python train.py --hidden_size=160 --n_experts=16 --router_score="softmax" --init_std_router=0.0291 --norm="layernorm" --learning_rate=0.00581 --beta2=0.99 --max_seq_len=512 --max_steps=5469
Below are experts of layer 3 (counted from 0) of a mixture-of-experts language model. Rows are named router (the router's row for the expert) and show model dimensions 0-159. Each number is 500 + 50 x the weight over its row's rms, rounded and kept within 0 to 999. Numbers have three digits each.
After each expert's rows: "gets" lists some tokens that make up at least twice as much of what it gets as of all text. This comes from a sample of Wikipedia text that the model never trained on. Tokens count by the router's weight.

# expert 0
router:487499457490473519430568455515543511519503489424531602559428528545431468547477498442558519566578536463569499526566484413467428522534492550420588589488464559468580488503487450476492399522529497452527497511462500569489520531494489471493461480550430479516615491503428429527496564510493482568512621405479520542576527620469574404545445473536550500496509523542466537429505519484367514436485595503532526414408465524560480525477365487497441548560485488401482509461529516552506513474518407
gets: " In", " ", "In", " in", " He", " Con"

# expert 5
router:497489534542468536439470512484450401529605454488482553603487480473575512441510478533490447418435469510571467468580444567525488456463472573483505536476519491483468371471454474552630532543489518458548405420585498569468522523460558492570521448562505483485488517595486526553426534404503483445558539459530525485465398503540544490410427567547428456559584444557441485469504478568482530434500427448502577454545518541413571561487535459537480516539468489580507409564508489500575465550531444
gets: "s", "i", "an", " San", "o", "u"

# expert 8
router:461478448536543459483532442555572467490568624523494444511600504489479486513490438469473476528546462457444469455466445436415491505452485527530559441497546406489444615597448449499580491523489464558462540495441585499570523399513540454474509393572451496501536555456513633441536478498493418471501477508514588523456552475501436483468515447494569496501451569423570483482580446500585523482512546547570578485519466513495526606561439530466507444465508433443524524606404473437497470444497411
gets: "th", "al", " Al", " B", "ar", "y"

# expert 2
router:507520562512444526616489582426423504518478451567480383547562491525493605545515549499515464558467487524497531477493522417462507467608516433491509504499573538551433412581551537525495591487520443498439510526455462504565588557455394500527525499423428436480491476464385530449492455484551521473416538517492421493539527489555506445422462502512550455545571552551576485597479520529497513509524454444422379455603505403463502425524550472522561501457531540450586545412519480519488454522470495
gets: "ed", " with", "d", " had", " used", "ated"

# expert 4
router:424479428501417405473499511508461461571500583462438567501543567440501517404505562540507448524445476444495358468425518553525437465500593483576482483514489508470496536502466487459421483576531541565556556434558436546594460450428566494436505535446496531563457521531578527512560454536401612592523469484453564407527471457553495524458473539492566534530515528453511548600494574466483442493432552442521490495488478513549440496451460486508472459548556509511508503487499432628514582547468603
gets: "9", "0", "-", "8", "ma", "er"

# expert 14
router:423534455540487508475453567500476501489495512492541487522517556469537568445624462514396489427434451537499493465443497548449596491481421532494589500584492476499460509509475586482552528542586378338547437577612486491494496418440515550512537488569486491478576510540435463466440481525492441517421444478532531541574470487377464532526483456557483485537477500468438619587526589463521556504482517504492487485524454569533470481507450623462546425485525541513535480480427449545478485597477532
gets: "\n", " |", ".", ",", " John", ")."

# expert 7
router:601521476537559542457560475479409547470434463515485451588415453570380458538380484544551501543521492566590534448539478522494488458500509424556510429513544528466370470568500480464428395536509492502508463499450544541473537466475414485539516492509608510589478490548461546584444540585500433493475523560545549580515499447482523446448585551450483486535457505537454587500405545439438481479410526518490440527568465529452489529505511442504375566494503490473529574514429579465507540460494533
gets: "s", "es", "ers", " is", " was", " were"

# expert 3
router:542518535474506507482568488548625493435446444547540404439512524461591443557503497439567631469457516637472618501432567469549462442454491503456482522438454459520529457447511500485527477461545453508523522538487464519473501592569474582566428505501441474517403617460539452423483514465497428498459551417557480431537479461472550463497460498505493534510485502485573565476542480498460447569541479439471556451543494505399359448500449578521515510528533546595500518461581462461553452532526443
gets: "2", "1", "e", "ie", "able", "ri"

# expert 11
router:446520497567471497559489509571489538553541565523575489506478548546548439473468483501485516518522517479472504529479574614476553457493529511616477466439461471466584436529469515545527439510553534546601523430424444486453432541516459557485437468489494543421518453534584479544402462497518499442512537559474475548367464568402487560523520444525516451488591516507488551469457484443547514547524405437536479536439592561510572409368488460519520540452493616556424454458472541422538420575537537
gets: "\n", " ", "==", ".", " of", ":"

# expert 9
router:546510516473494550568511481481499487540472495504528470523408407450480420518529500486512468511424529421523528528456447446497522468574504511560512535555458509550473541430538483485442509556445522450524473524472499530521482400488502550551538392470451558575518529493500578458509599509426432440627518473530598527598428510499455493591438551401448562462465491536482405429418562472459500563602490536407473527453551493614440488559504413573588485524520431511503404502490437486410516504563547
gets: "\"", ")", " \"", "'", " (", "us"

# expert 10
router:483508566475504512504544504520488560487519473484480570443433492498462567514529511480452525503536552500502443543537531521624588568504553420429457510432484534484502424470494517480535481468445567533494524514522537335406459471585582425422564571459534492423528449496504453473489460474503483435483446471510453477471513515587523507590551485446443500435437530444495462495564427572483523423467489533527455658424433445601539554509579507459467529501418491567461554488586563499415548425555452
gets: " the", " a", " The", " his", " an", "The"

# expert 15
router:486545473441569501519452527543467480513463434425509496503558476461570558493487586555471398409457500568509462448542400510433407568469423604497579463483546407505558481531500487477424546432550578486512571561586487474452428551415550473565549548474558539412462469500521493553496536556599580497477561532544456527422490491479464542499522492473523558457486413429495496521552528420448423526560492534425561479533544543488515461550426622491480408460467490454485477565498450472507570578518497
gets: " ", "1", "–", "n", "N", "in"

# expert 1
router:460440476491483594509468513574509433517525521521639587465558446508494550522515520592403471516411505546515551487472437541447476451397369463603428506487579535549482466420503469520556452515593453541508446441602501496461547448514499444483462450497561493473543546439436478554521505565550523542537507477501525430492565500484545578449456535556439501597469396494510571529520426534597464525509490544535525556547481507474443493449485463485577379425477470451560410527451535478517493552515493
gets: " |", ";", " M", ":", " G", " T"

# expert 6
router:509472503491483494465449456396510575445533503449403505445546561453455456481532471444532551492568420440466550587501490489449471615505481518441451481556443581540552603430553495535515546463439513436404508549569486512605487549499453510494513522553517479553417498480543463532517456458569623519540440610515503569468589497446518555495637435591489467452515494553454432494443518559550515532451512513529391402461564494407534504497518508501501511507491552423469563484490490552543498450413486
gets: " to", " and", " at", " for", " from", " of"